Weights of a small mixture-of-experts language model, trained from scratch on English Wikipedia: 18.4M parameters.
Below are experts of layer 7 (counted from 0) of a mixture-of-experts language model. Rows are named router (the router's row for the expert), up (a neuron's input weights, with its number), down (a neuron's output weights, with its number) and show model dimensions 0-191. Each number is 128 + 32 x the weight over its row's rms, rounded and kept within 0 to 255. Numbers have three digits each.
After each expert's rows: "comes before" lists some tokens at least twice as common just after its tokens as in all text; "gets" lists some tokens that make up at least twice as much of what it gets as of all text. This comes from a sample of Wikipedia text that the model never trained on. Tokens count by the router's weight.

# expert 24
router:121111132176151098186137178112146141158146121168098136067129142107088076055160124145114141131132172170143151070165092143160188181174140238168125136139130119127129120130131133142150161090124113146161091132150105105097106134143163104122130181151189049140109062104138141091162091141159155100157221166174110138146048116148108096064121103149138194181144141121149107135133133164107177122112114129072052129128092126118112124093135136165114169094123125136151108085124126155122101104090164141135216093106127180132109116131172152127151104165117166149120147128139147136129146131174070070
up5:065116172130174085120096164113183117095147107132109105140142155140103197102061162150172104137136126158118113092160054138148111126112163108149121176165113115098107103183098123146098130110171125147181142175104103113094151093109112136071118110107114086105106089157148120088176101152053144074126139147134168120151156111203130120075115146147132202166167118119098121075092091103135140138063134162088134158135162163119145122092116163151126142168134141110102149128118142107086113083117117122164134161197111176125108110144138153227116139131112118200099191194107089114047165127181141097
down5:120132108062116143130134142151154148147138132155203176084169206154120132153155097147222123177156140135129115162173132092109157140138143138115155160139134090100197099189133095118184102147133112200088156123081125137110147158140178111172205185121127187141136157122103106094130069204135063159162129099128109063108155128141129122105110152174112157160143121164128159094125077105155178137083157105118093146147169090140138132137117146121113155161100093118175144187109140112132096109137153157189136191056050142072170144114128119113177126139126093171140100120128126107141112148120098173
up6:142137164155118157150136109137147113099134154124117126175107164046127119122133155051129086153090120148121146090057130148097135095048190112107124149145082156148112042152079097157149170076154180111097156173121083112121125138112121170163121121140116112122153109173107147145167112105161124124105181115175126147138145100098166169070201161130177109079160163176123117108106078162100180110151088142108042116109122136140068117117101143171064118091164150164149129207110136133155118132133124117147096119100159085147179182161102139123134100043111183121121072117122134182137113127120154146
down6:109086168155165181134144090181204129121122136158131118167145129086126100108184170107119151158159166071172152131106101108183119158109161153086125173116092159135132109143088142100153183123141071154104099142046101105131101136146138113138207121126146170148117116120120145113104143125170140153146152161160115126130135104140162096038121126177179110091141136146115065126132137101118157133255132140142134067123096052103101155105072155119116058112129123186127145122174180155092170109133155101132133149142085138158091145138146154133116106094054130128131111125123131206096100137149148137
up7:120096078141120152146111112138105097089078149156116132133114092071123160173111083073107181104072090136116126088105207120144213143155095172171156117207140104113179164157170126112146103178149127153134105156137156122116096097152123146160129161088162079126148075066092106139165191158124114105064138116179127042076171151141130142138094149133079107182120143146104086168137142161103144135042170158112110152066145090100127140119107116158108095102147176137095110129097139134147158149114127146093165125098140121129161161156107117186125132076128137116120116141092110133198091132165134048
down7:145196123072089142148133182177075169111062142143087146156066147127105120156120159120105124177118119085140094179155139137115101125148045119131131124118116107163094140169123083160147144168077071098150170061137105112074115112147156123091079153189156164100130128119177067157108083183139094093120125120085061107142085147107084158137090106130129110136123099107173110102166127095108124089098168157145155148143117129122161142150144108116156155118180094094129162103124123098136158121096149093202116166176113132139095111082166048066186107123075094120155135144082174134113158098187099138
up8:112138095083075121146081154186078154074133127137124124148143189077129168170100119110111130152167174091104137112060121156161088115179173204120125147106178121101118123170132140153098183150135161087136141185153139114105134119096126128117150128144069074125198093129163091152078172084115128135112133106101045143148108172172127126114126112142158064128129149102157135181124138123168113095120110095115085078143174151082069120160144128109152140148164091070135104195081144095192099083074141096079122144080131132121120068125112124084117131169119165094170161143116097148117157180122073157
down8:119192101130132132185120163119108150116114186111118102158107113148139148077112087149092101150110119093117060059104151129088107126134077080151128181156143073108136117127086161148133113179121134086094205093123106148153171120112153138154120121116166168131123148133112108119190091143165153191227156083125125129109111119125146105114148097129111084122122132183154101199103100169155172138255154140143100169108119112046100113151083059174102150076161170119119117175138161132119149101088077111155147132098163117129140147091117075119107127083169178126106116129104129108093148161128138147
up9:087132146144183128124115109144100123138097145128142162145123213112158131140148095119161174139116203132139130097109060159138138159161165115174173119039085084131191113062104133133096149122123129179121051133115098105115121151172119107094118154155172097095129130048151115118132056126125162136126076119147114090143104111098133101162108127157127188127140129091141162162195132110116148114148144160130162143081127103081059143127149160109113140129200114129215111107142121089110149121190162148084161071103164121100167171090119178156169124138068139057077129066120134130135105094108128140
down9:115127151165103173079103119122163172144088090122137148122145216118108145108159103121117115129108135122164096124180167107127090137125126092157116145078068124060147097187088189147141132144089136132096161065122131103096171146153122110143106101084174095143147118101141177163127112137076146143161164115133141089149105116090172132148112133132063137201109057183161094144139098121138090132144207169123159048152130155097145207173189088184140128106134143117126105062111089166131128087110154134103086203158057114165138127118139110143109090101134107123106182086146147079130092121124123161
comes before: "-", "|", "=", "\n", ":", "\n\n"
gets: "\n", "\n\n", " |", ")", ".", "="

# expert 21
router:129174197137127086098147143075166152103139147182089192152105120142110088109151076163100141159163141159151112119124084036167134118102114091066114119155139144099179152122144097165092163172113143106103121108126133123125104136105103092119135123132173126064036107155115145141156128111105167132180185076110083120149128156085133111094201123128097169136158141158138169172118122101106142154126115111069184154109125139058057066090140111121145141134057174122140152158177167144154181174145075156181134079146137163114143158158167169141115123098098175150113064115106115133126136111140088121
up5:175106181113130093136096110090118096130066122167116130147120148136153116149071134128107154108100113164110130140163081097134121124075131152135162107134110111115106133143242112106117172231084087148114162149100084072123104104171120113118109032112163159152107123127133126158138138110193152108116136043115145121140120145173140162089102101102090178095146105151175151127162126149133166089115111154097066095124130168118120132073106091109191140159054115143107085087143112128134136121084163079181167083190160173137169121127086107106169141200117126120135105170175146117091139151099107108
down5:107120123130075114158107155067142124142109137166045090114105092132152138144114112143094081086191138094167096064143109139160141098129160163173157101159122105127112120092109126160128091175203119159170150102111105200126135134129097114151079122114110150155125151143100121183090135105137129152127166171164140153139215058116108090166122169107142139153125175168113080081036168119159137190113099148127064135079168107117156140128089173105101156063084144147148141130103099142138111160134108159119113140160107158032074146117076174093108126152151127135082092119105187152145161137105157128
up6:142076097173095164174095074130181117067160159127088172197131126081115129128146137103107214151165167150147083101109092111089160156098083121093120135144127110137120122139101133134104127076068158156141126112156114102158133128120183183118124100080160093095139091124149123144144188139166125091127154125149096140104057177112107157159134160155153111060121139142070078129112136123102129157100144122071121104122079114158108083101112183102216174091075178123142129133169183146104069162060132136146094133153136124135165153102090116142099156082189103150141163192135143122175096159128092149
down6:109151059125184120061085147178112127139107160139123132171167127101171126104098128095052146132142125130143120168135019110131148130069127121086119221100135138095141171104176132133204103140078093180102084138117122137153138142148175108074149102156122101154090111164144182054096122134169053088113099163108161142114146132120142111144133113122147126081105170135116076129067128096113103107103130136089143127144134154131177122138110133141141161166129092093123101104135182108132136100081197110136129132081141104144171155123111150075120189120163122138107130166106083104101057128151179203
up7:132188150089108101117152117121105095104150138131082119165143168167139138166141136123143168111116123175140098154131104100152121148056138150117140133133149094171155137149096084130075190129121090118110091087142118124074186121163122131127074164105156134136034114086100173137129102137172228089136146163183146132143123162091128134154093113115167143087138138080109224153108113195126176086106109187132110152129179150136096120142159118112128131115091170087140072061175119154144155112106092100151115084138094193173112176114093200117175097108137111160096095064110128116087124135131074121
down7:121154092135131103133127118099151116099138074152137137156057085179056134099134087138134106125160080125092096108132124103121157119112163142147138141177115174130189148115171120133157099099048130161199153134155066147145135095124061145095106148144122140139137114087179125131105129099180110094108094159114179133088065130140110158160147126114105148169150133109132173120114156096148120105074142195071133132069087148139096084111144079115222133125049094146117142106160154181076162129140194113071102093135141089109146108209094146144176118106104104156146116118098152201134107117189111141
up8:147157143150086157150173161105149109189152106199175145155126071085117067148154168134118194142145143128135148138092110077141146103112087129135092176088128172129075104092110113135105082133172119172165136141154146107185158128130182126145059152143126168183120103127110174153089165057087132099102128117132136103169140149125156130085120145094163116123159145140100107143086159075057191124149151161117136088082184129127154132110133132095152172191168156118120121075159107124139169140095147113156129156142146089157104145142114115098137095138142121220063114166170095208170112070109150179
down8:085163062152137162079157102154140082103180150100165188152139140128083144118167136121076116112141048146094125072139126105129183139145107162116089094122114102177147066144181097140110147130144129144133142079136158165171173136107122161112147223164118152128120159098159168075131112096130096102123187083086182097203098153140082116100200179171144183128098103122124075108135119151124119096113138169103089110151125041090171103126117133175095130126118116167126141082119148117125147136101100105147126150155135121087094088187111123112157109143080155151200128148151204121116123143097161113
up9:142166172125119165109153121132090089089139117137139158113172076081143145152086105162076146118196115094086106080126171126135152132109102129123140152087154145160137150170161115145169118206150132118129157118158146093149133088165094098085123157180165136164115134150048105098104099158162204090102089111159198093115250116165120087095121166113148118116113129151107116141110159122154130143070073160110128144126138144107162159109144121104090156189134181141153101104190147174116120142119146068135115144188073144099138137145150140122180051064123124097132133156091197109139181141116117111
down9:103141090100148109121126061159104101122134179097112098165124101102142083089167121120073116155156052136103116112178165159152111117189124129148158078165147176120080097188163080140124065102085098128177100144089119114080132176131138098079139175108049118104130137106118145142107141083077094106166120210168142118147126100123142173113201106172108116155154104168105113157122131080120120105178112207141083109162090122110144131133152171140123094159140098083134128123136137117160039094108214132115117140123098179153211119134108133146155141146096095149086145151140161113134100130109164088
comes before: "-", "|", "\n\n", "%", " The", "  "
gets: ".", "\n", " |", "\n\n", ";", "0"

# expert 6
router:060176093105171116071048124119119135131138124166166140175150110174073126084161091101099123086112071147158122110114143115115135160110138102137126157082118112135152124092081159185123135137147140114144124119102137102108126128129095153149135114153089148177122152116178151119074084181134145179127101170126101142134188191126129082103146114110123129155155154156160137161138212150144097140114137098106095120139106084161198110093144107112153170135106117147110191117136025090140128150095067142136129092126109159107195131144194157113148160130157110070125164068139106132115126159127255162
up7:106134139156147104103112102071131018130082094086174104120180209148090085120119169137062123068149154117159099137168080148152166130149203135130108118147139125125156099136174131143125092146153121120136165114148102128180087068114116127092130145148086167147112115101143129088114080080141156087140130166151133108149120128141125083151123186163114116138088162096080135122133152161166187139174106144128091104210153147117113131080152135097137150146113140107104144197153142114166154108079084154109109137187152107200139149187061114093127109098181135152134127169113066078191153107118143170
down7:115119138164093167101121094092115120184134129107085050121152155100136111146164106123136075090173126176113091047161081104143123075185072160130101137137134096164088096127143088132075105141147082143084111161162063123142169081114129064095151207079139138116116086103136177050088091153086120107139129073127222114131124141084100110123132223110114121133169130139115088093095171096130091148112138119094140122151073149101109141142150150123089106162145113151117119106138134119124215137131079141172104091150160165092143114118109142129112111111128167093204125118120134141193130131106131104
up8:120097166108101108148114145129166089114128118128102182142110136110133111168115096144129128118136058115170147152158100103169132105116101147074153120102134113145126063176137065128156067135078131129116081074104130065165127131154132124128128127126142112123109190070149141171176181130166187159172143113133151083137150195140140117096105144141147056116101126096117132152134153111117121127101127106173105166153202134193116145114074066094104124128103107167129139173167057062120141105154137197117201121114058162154174174204058145098112128105107151126081109103101079197113122103135153118
down8:108177090144112179115152153105168125092079153113106133120097138089162145166106105135121195128091100122160118079112149178112149144093105129112137128147141179140086098110150191124100160140139134101161112087104123136174165165104138125135066122166080143106133176085130121116161084167137161149127132096088093147175054183128119120134077129096080123135156117132204189140104168106097092099145127123067112151093119127136104106113094090065161051081125063138140100178133077161144134081108150145098102159153156071141114096159170197124162206100136159133078121128162145121130140035124091111
up9:092172106105128158061173098103134117155132146135163110084091101116139148136173106084083138079074171125133111194120139067110199155101114137050118152096173154118183164115163113167109107160112192143111174119116131157153122131190126119113167153119041145062196135131156111110076130155137175124132134184097054072116174120217094121135149085127162135073141106110126098166135141119122146110140091127119094112101136174094173094103129082140132119107134096130139136173141099152123083120054117111173089110122119111141176163141063116110172127114136116099153148132132124117140128197124147186
down9:112134089118087076077127094144119135158097147118177077189163154125171186127112136145083086090172110123140121132149093085109122228103094106077146104078064118132137125135161139111118074138115090073077123123153116137102163105120149114155106100104089124106105114133168148114133131076183151149079173026149137092140126175164139151142099157080134139107117147084196129094138079123126075158080134111123139161117163089126119131137131115131119099150135088088189069100167086156084129148153141057146123174092201121109071142125169086135161140134148110147162120167177098073150173137125136111
up10:094129154127152106056117158106152150121114108198128136120129131100146132133136097164140074074122151159085119147170127106108154199179139135091139126110161110101109070151093070118170081143129177078111158133058131182084110171129123129185139114151085149152124167176118113131132127178138133107093116154049081128144173136088163152067143143126161176126147135191186157125073146140093119167148072149120149086170097143100165154124155153138138124102140128091104153132158098086082177111082112082122183143149154062140176105158122189155153175135181069131154147089148112094151108180081161146
down10:087152136149176112171063101165127172104101129149115077151162135152156095113055134166169140147115119093130172116147141097100117120081077115099074110133106097164132139165066113078094120109160148172135127089126102155121110166170118095160151146138100214119155116075132148136101142155064128132137125171168145087116117123095087088103108118114115110145134177131098120155134066057080125117145169180142115193176081170129139148085149068145157194173138119159131142148067096125140151194095112130124172181161133108075099132130176121152149150099106090145150175124114154124135205186120152066
up11:133179136141116116150031112159191116153103070146176143099144081106113120104168130113107181090039090137149142130116101120138173161098104170124156089083103078099134125128126097140118114104156155140205133107123085076122091123109155165109160105117143081108135119126120208086094164110179159110092141143157067111111053089132138155062112156124131098175117135161089166143153134159181168138113077164143174100138137094097165120137101137112111152172101153169068127132155134087130139152136165173131087160173104090122150163129107113111152133153137131170021131149085085164155085142109150139
down11:152195143147148121103165139152083112133118078158093113153160111097106175163149150118125150083137125109121187117137134103057142113140102061112133155143180158136125138173093152130159142113075103042049172073146135100152087179159132154163110187120161090130075155098143155106156100131115071127083106105129148121133103224130089171121103165144132134088110099108153070142101117179091135123109135152141158170143118072131143143154144131124093089109084107100155163122105111091079156094087072112160150154097131100072116109169152037126127163093084100123125163154218098117142164113142110145
comes before: "-", " the", "|", "The", "\n\n", "In"
gets: "-", " in", "\n\n", "\n", "|", "."

# expert 1
router:150153119170150129138147132131135092069162204129108174104156121094148087111124145144147126131146143109164175107121096147147152130132128111129101170128088099100166117104170101147067138093140172174106117132152122140117130072130128071120122101135138146111151129207178047113114060133193094128071178169087148095182168085095169126107153152159074145084157092101141120033088111139111114105130156101065090121186146089157099092151141184170096102087128091119125127123157126155137087154139126122195103128096187147135143063135076090085095106119083155132185149141158127181133100178127099110
up5:125160167206145113101141117173115082100118143117098119153153154106136107117152206088095157133067159088131140164139152166052102125124114149145131185122155171125080110198160105134130127123153150122097081130118147161105086113117076147121134152103159113151156069092135086147120114126083079130124113100151119166157181083100186106180119089083153188104120042074189146098128131135143118156147217110112089065092123129101097152160134097134161141142161158095125114174125146148152100107130161113102182104121148183141096116150117114166131041164143164080099125130136123151077093098155163068
down5:164105114151134101137093144177122138148140152099165099137169204082124125171129150111041120114118110070102118101116166184113157133162131113141126154157080154207098096165181137083100144152115098142074146086102116146100050083173133130183149114134110101100080183099144071121174146157135129114111097161170143154140063111119142137111158104131136189107178109114174146152139111081116125136214163152116173112123143120156099160129116175127127185145153159113170130167130094084185107141144144172175149118140166154175180119141115065148087109101145105100131152089066147129156146136205130083
up6:105084107131213108127174072101151142094114157082094106121135128115130155102148139113140142122161192107154161100127092111154157121156167129087176120098131101127097123099109127097163126086132145149140170186081117114135105087168113076122163151089119172132098154110107081187114118158152076070090179153147114102106211113185190147093121108125126130159146138081143215124146157141137111122117139142128142098143111169138181093159128133223161135088107137137115113119103083097182064088173138057145082094133098207108113141099126069105128076129159167160112094137123177138121083148133125077
down6:184157151139066124091075160153156137159155134124104118096103145120106136141158100137125109094144073173131133135099137155174160127122115133114086165102169107137131105134097181156114089126133169160102158147134169144149199206154080127151097120128180134102143155117177131134138159110154108162154191146144135084152075115098051150130165131150117150170156149159069054059064065165118091159229155094131120162173135118100120138183096142093092142154153116065084144133171154105146110170121145159118134143107104152151130103144158121132186159109089212124120152083111192134118103113120149176
up7:135149119124166104111129165165160166143087180110173166132093170133171185101162085147157113093177093147109130121145094098138156167096152115125120168093144102122161124112132117111127108079123094143122045144134138130164179146111135132189146125131149100154157167133165169086109099159029087163101133144186195081135125103112193144128108132196146100170146097141101092118102107120090127141182146161151116125142169163112127088126065164146167115153118130186102131153156119131124052090116146117135145172134154128141150057139135092153144152134137198181015126096142165164079103153130180158
down7:074093071101136103138072146123095206107112117141128168149128090103110120082110119121106120202115162112132143180104137156143151115105080104105087138171069146128119107074097175161080141143121143172148147110125171112087124186149110140168086133149133170120162155160147104147177164136096135099141141088123144108076172098135100159149131105132082074142104077179138161163152135095148164130255130128094153136148135132154131111102153086096127145132168101131109128138171132090077113079138083198169148128126119154101172122104154126145141099067149146139115096162149121177083168136067096175
up8:138111093137167186135181090167154175098156172169126125110085097146103093108141119146099109135145127037106159116111090165088105112113055161115082153072107135130152080052076139141143043042160146150167129124150095161130091131186171052105038147118104165131200190104108177138152104073168116155101167150121087119145174091144138091104155103150121148089132137092113122120171130139110137131140134197114114084107102124104102099109133162143155150100107165115122103108174151123154131118139162129130108121127146136068126139087132121077106103126111112117116112105090094104152174177189109132
down8:153125129106082150151140146138185173095140174058120109111144148125132148098120125120179127122134116092202136157146139165128183165093105188152123111137077123096142098034104158119114173127106150106206116145092187071112097140165141123114161096135123135106129068168145157109114108132056142163095149122121129071109183088094124117116111132111109148080117095130133170212133116074122172139157117155110141107124128181127144143151164121169130075103163099178137177097178070147155105137123124153086120107161099126078183169099166184163175080174195099126108098153145134153079137133073106166
up9:150093139164103071079169153103082122145127147133172235151094158090180131127187096152120176126147138074157171114196093134124137221055158159104110134159131100086128114199123132129085125091112092099132111145173145097123098092155134143100115120118123118140129071112140151162089169155158145145094135163102141105114120155171092133156115070159104160115095172118127167142123123119071135106160144107069165148106163129164174038135148133136089128066115182172147113167087129105151108126159152068137119156145070124152114133086132111114141079191098100165164108077117122074125130140098119115
down9:120130149118125147152143132136110132185149115129065137146173122187148126099080132192109114114106137095117149078077090197135163178134121122127146099101115136149205184186106130118129164111133148156139105073124103125146129124180083125120147113133142097121111126113102099154108084107158122107112123187156113212065114137197129131148063039100169121148165131065125104156088136165122135120095142140187135136112101110188131157144140138163127132065123175108088137108086173117065123162131107126066163159157147109125061129070119173133180144081149134122126103096071129113061096178102181164
comes before: " the", " to", " a", " in", " by", " his"
gets: "ed", "ing", " of", " with", "d", " for"

# expert 29
router:166157106195166137125111119141174122185139107180146127119148145120187118134077122082120127143107111159106149150142179108144143099095159119127094162073053076087154128090125150110150085137111139095172161064168107100161099116165122152105111127097192142022138092135104069141142076161157093093113168102116104085096162142107075107162105113108075129084092146140126175137138129123111116168112145157097138186104155113092060111112155135194161102119150165101133139135176130100072074103080169181122097137114140160186115123147122076165185138109142174133130105195157143130164118118078094114
up7:091125154126128103123126086098158081154156210112142143039112168126168114081120100136159160116168142161098190109103116084095109145132094051128108155129158108112196113146092103158162155147075118104131167102156121158141125120081107114075122098110127139122128166160141117134087125140145131139062143141140132100090107100130128161141144121111081125068112130139145118099113129107038138166111111173136153086108152099136094127169062103147108117115160176155085165136113138136024130113144093106128173094170127116191136142199101026141159143084160130153095174136101163123109108174145089201
down7:137102097170147050091117099110139110156107165073077071059091146187129157198111084143131097123129088177129118072144064045136120118104090168136169172076127072136166076098144041105051094132113115111145120121158138109106118087091128158127085158090112163107124131109136132116146086094097109131124177110129101114189099155143108112163090181129137123150166153149100107089120135178189090162122133129111124106091168128143154120123185142105139122166122115075129101126078123135157172136135136154121143167155163234177104078150091113144142131139155127173138101078124122125146134146135170133
up8:156115199141116124084183137131096080138154103140125149071159122110121172161122146135118083164107098135110108133139155146140069211133190145155080115128116109130147132159076111102117143106148090147182125139160120127170174120158118142196167128105111171115163126162091164129203111120172097113052155117108130134186138167132112112193094109162092149184107143144136191120119123104135130103095168127093076139176163173085115113119094089103118164157099181127135138133084147094123119123150103119109168049159142144088148177112176130146194090148158091190203128095124108152172084142109202140
down8:159115163172204144108113135128093136166098058178071104162155127145061105131113083121126110122167116150102154155089168077130084119085148107124087085099147103078165185117166131141110141075117105156092205128122150165127157130119138135133175110133139130148111151082098083168132098127161146152103134128165090149135129074148101128122135163104195124109100102077129138119065112170160105114234119097135120149144152180093126071127125108096171156091146123048132171098122143130159150163145113076150086122141126141163095083135148175138154138160177150146074074058179136100081103121140143180
up9:160128181171166095135172146125113105192123081123123136119135134085081102135106123142118061149140173168111125108126152119120105123106114177100144087128118089079159069117155152164099133157167199138118104155130083143169177126084088078147156164104097136145141146148123082163135130128139084097125101100124153081149170153115146106087064154199149161094118106176084195108150140113154101152179136088124091119085158140100125107097160148132101133095192181113140122169142100124071117174088136124120141086169102142081107117173159121175179165152096096039150132216147119207130099154106145092
down9:116144105096106113107155102116061065099075067142159165100118083092148105169160091106109160110180146116146167124098144130096146129113170131099173089167179079123161123122110082094123102142129124083134115143127147092142072102126128142121107069139036144145100090047159127105113121145132160104106056120091141084109153141111183129167162124144115098124143109118142138175128169077115193105080119110177123109174153101152160173107135175138071104133136172116223135113080109158123159149196120129122098100137105081104140167122111114067083134131142073187157154119074131102165073084131122114
up10:104171147091121153121136147098075148138111138122113096191127106102210098164075121125147142075112114122154154141147083165146097127105172153120107112061074169112148140108088108184070125172175075127197143094106130187143163161164182117092118121125123106085056108122115125099089141130170161122140086098225103078162147207170093146125147106113132103144096102192136149151167164149110187117112157165146119131064124195127160168126154128133120139118088068128099139115159168162178124126164158152104102111136102142122146042108113091167157089106120099089127115111102127098151116126152110156
down10:138184089174102186136121124114155082180100155118212158128091060125131138135117045144151126171139109166153136113154044181124108151087120154230111136123113129147169143107123189166148136081151146155119147153119154110075101114099196141103141113137137137104164098083176117095142109087098161177147174123160120167139119105149124118109205103145121146082188150141172157142179146134102104071172140118114113126175113115120135129204143140126088155124043100133146204136154161131092150102164101108163134142133080144147131153092103174158127147150095181171119128080141124117158134121111141107
up11:127106143144186164087089115055139123096096106143141097140124180161145078096110161110084077102101180109155141109160106124152160126120146154098099133126087115189135100147079115151109111076122193114192119133103111177078113084115148077169136112078075135090117170119080134163059118121106129115096132134062160110103165165105156119071115147180219178055165141115133147127095101118126149144135121159112166150089122110103194180148091077154170100136112119129137170093160138092136095145188109142135113143115095209135090117099091114082128154129150042111113138114111146163147116106168106130
down11:062092115147131152091120088164155126161124180100076094104147136136130071147095164150153150133103122127167161084056156161126164121171145134199105117086129050140094125141088169101174110127087214133164168099127127145087150107148073127126125141146132132106092126095122145151113154088107114113173148077160126096163109077169127122144141214139097141131143096169151120121144129115113174142177124078107177127137153088139105092174139074124145165120142142113175166137124185137187164121092101113128136255210109140129134092094084100103148132118095155123142101147110138115137129131126192144
comes before: "=", "\n\n", " the", " The", " a", " he"
gets: ",", ".", "=", "\n\n", " that", " ="

# expert 10
router:131159167132154110091212161156162163200178125163135104181107109203161157056106131152151111101127153117136155141172123158099133103137171134163128064115143059114191119204100171103134128177116138130109112143085067118119164135127137136126133117200143163133177099093126116128091084143141095113125123107128116134159185188162092107094106143099100154147137155100180142105133169157119109115113081130066145130078119190156095104102137194139088175104109198110121141149134147132107109069129166148140161156084085178146144151113105153058198137113129176153120075110103099145122101113111093120
up7:091155129163146046148170152155109159205122163185100143096204097153142176157073110111123141114067146090131061094114154134148162129091139123117141129091158076108164152122095194142137139093125123103196147139106096161165170149126121106123106127094144126133104133136071091150120105124127106123108114113121140150203130139127081110131152144114122133134158120125122126146119151161086066171080169083057134123152139095130120094143120068155061113120151198126161113127092065175090179132147090150065120171154112114063129182123111154074131157147151153157085102195105087158112078182104139125
down7:143138133117152068159124159011169088159092152131108127127123124142096140128109187152104150132137077130129127095136193127082129129107150087115125091192108051150069124134100136126100055124072135115155141047113088119119169135108125070054088114152137097139131154119140150098123145170120116147154107101067131115141110137111153140098115132121085161105119112113111102136110172141138102104078131092165126145114140087120169164106152136089196115160149120141085030104122075161154117194108174160114129158169086154075108096094124149109139196116202074122122180103141139147158167162136144156
up8:169144126152095134164149090130176133140163187090142153127151134174165143138085067151193173155101134109174139127124150117146108133050138126192111127162120174130164116110085121115146144093133112146107122146126161128117180131093155102111107129128125159129125138117064108092102109153103113133124163170126033055093172114154134033117129139132185096159047095081146123108161110162118075165091096185119172105120168113079140104158097137077106119121168207164135156185108134165141127128132117170146078164123139100078136135131172108126086065120108165156208110152085139128139096148108167156
down8:116161053198090168160177136121137151085102154100117109151118105115094140097178140172147127108131134105133097138159100155091174175104157160120100161124057121134136108145101165031141108127149158086068134114148109126132172102138157143091084114124169107128169132146177155107115120129183157111178156117100099178139108127143113104085082116098108126167112089047116128103203120184111102133140109090137117159100139154127117113114182127084109098128136131129099168132136146140149120171156161063208156107199125096117081114121181043143130193153081147062137168141082109144112115098166118163
up9:148139186140214119101113170142148133156122090126105069130131155073145169109089096112087124114153160082135135108097155095127128082154157111135154105120162093117176144155193184117097122116171184155096113103146140149130151208124122171057096063074165144164108121116134154142105155210082138143086151117162099154155106143107124098152164160131092146126136102135032105106118101165088193159112111147092092130171127152170121183083079173122105124137130179086153136132179148049147160116139060103137162125135141130160151144123135145159111185096121141128134114087201126154168108110109093124
down9:136109108113164127126134121135157199113116183185129201099117158089136165138174115119086150127096114132153160188107074115177150099176107122139166113155108135175137145102152171077092133091113082180186092165114151132162087163130149164120117152156108114141124138158130190145109024142158135115101135074156189062104164139148099122117141106118142146122126131119151087144121095144147166173081135103166092090098113196123148113202071120096107202080069112163177115135115095115116118140125163149163140153157076170135112130138201207132093107102131116107135161173149092135107086087112133135
up10:113187075105120081115050136100137113181193134147098150139149145112148178077089116141179122092138163132090132189129194110115094088164140131055132183163185062094162083138145114099137097170129151079137086151071151159166118136152166136092170130133095112102108125087187102088132072144102130150100141146054166136161095113181160098160135099168129152069024175087120112148108137143134121079101121190114118121140121142133116124119114145101109119102136138071121072116127105160162157132084121093166126110186112170135089097114099095117160179137132149106148120122118160069109133134150113133
down10:126174143120078175094139126092117125122144167102172089180108129082130114064115099115133120133112164162102126092079128076064119129121150154142134133115104121150169152150129089099137117110113153148122180156083120070177172144114207120099136100184106086131157117102168119064182134075147170136083124115109128162169090096125128151114135099116086121154128151188176141101052159148173141129171123116127122125172171167124117118133159056081067109087108146114141100128180095154039134135077193077120169142128136136146147120124072149104166116096110162140130127098134127061115175063168070093
up11:140163158125138157133087121124188155131116099153144090150137120124163082092110108088103123183138074062138064083161082139090121178143144163152136121164164081122130097117183106093146181183136118099066126126115123103133085120107196078120127096104119102088148155157124151123083129100101201223106141174135125135148128131145120125111114152116110162020116167139122125109132139123124057167122125170107110163071162184159102135134137179178073161125129196143135202097085191137147111141156126111175143152155155089114168117067104157104157120111176165133099152098142135104165121157118135153
down11:153100165137120140112123077116200162107141105127122117177110068132130107167141133157148141087150116133067133078126153124120090191181174112110105120131085098119097101125098114218116157163164129153124133160152125156107133095139112182121085153104116102164155171143117145068180112109130134176069189069140121097138161157168060158103152098126083181122161170105097110082063115162112109104192116152144104103174152086159114210182165179147093138101155114138151150086067113119059149146156155083114079123152135162114125068114119081153117097119104131120062126088177125128124137144108139161
comes before: "|", "-", "=", "–", "The", "In"
gets: "\n", "\n\n", "  ", " \"", " 1", "\""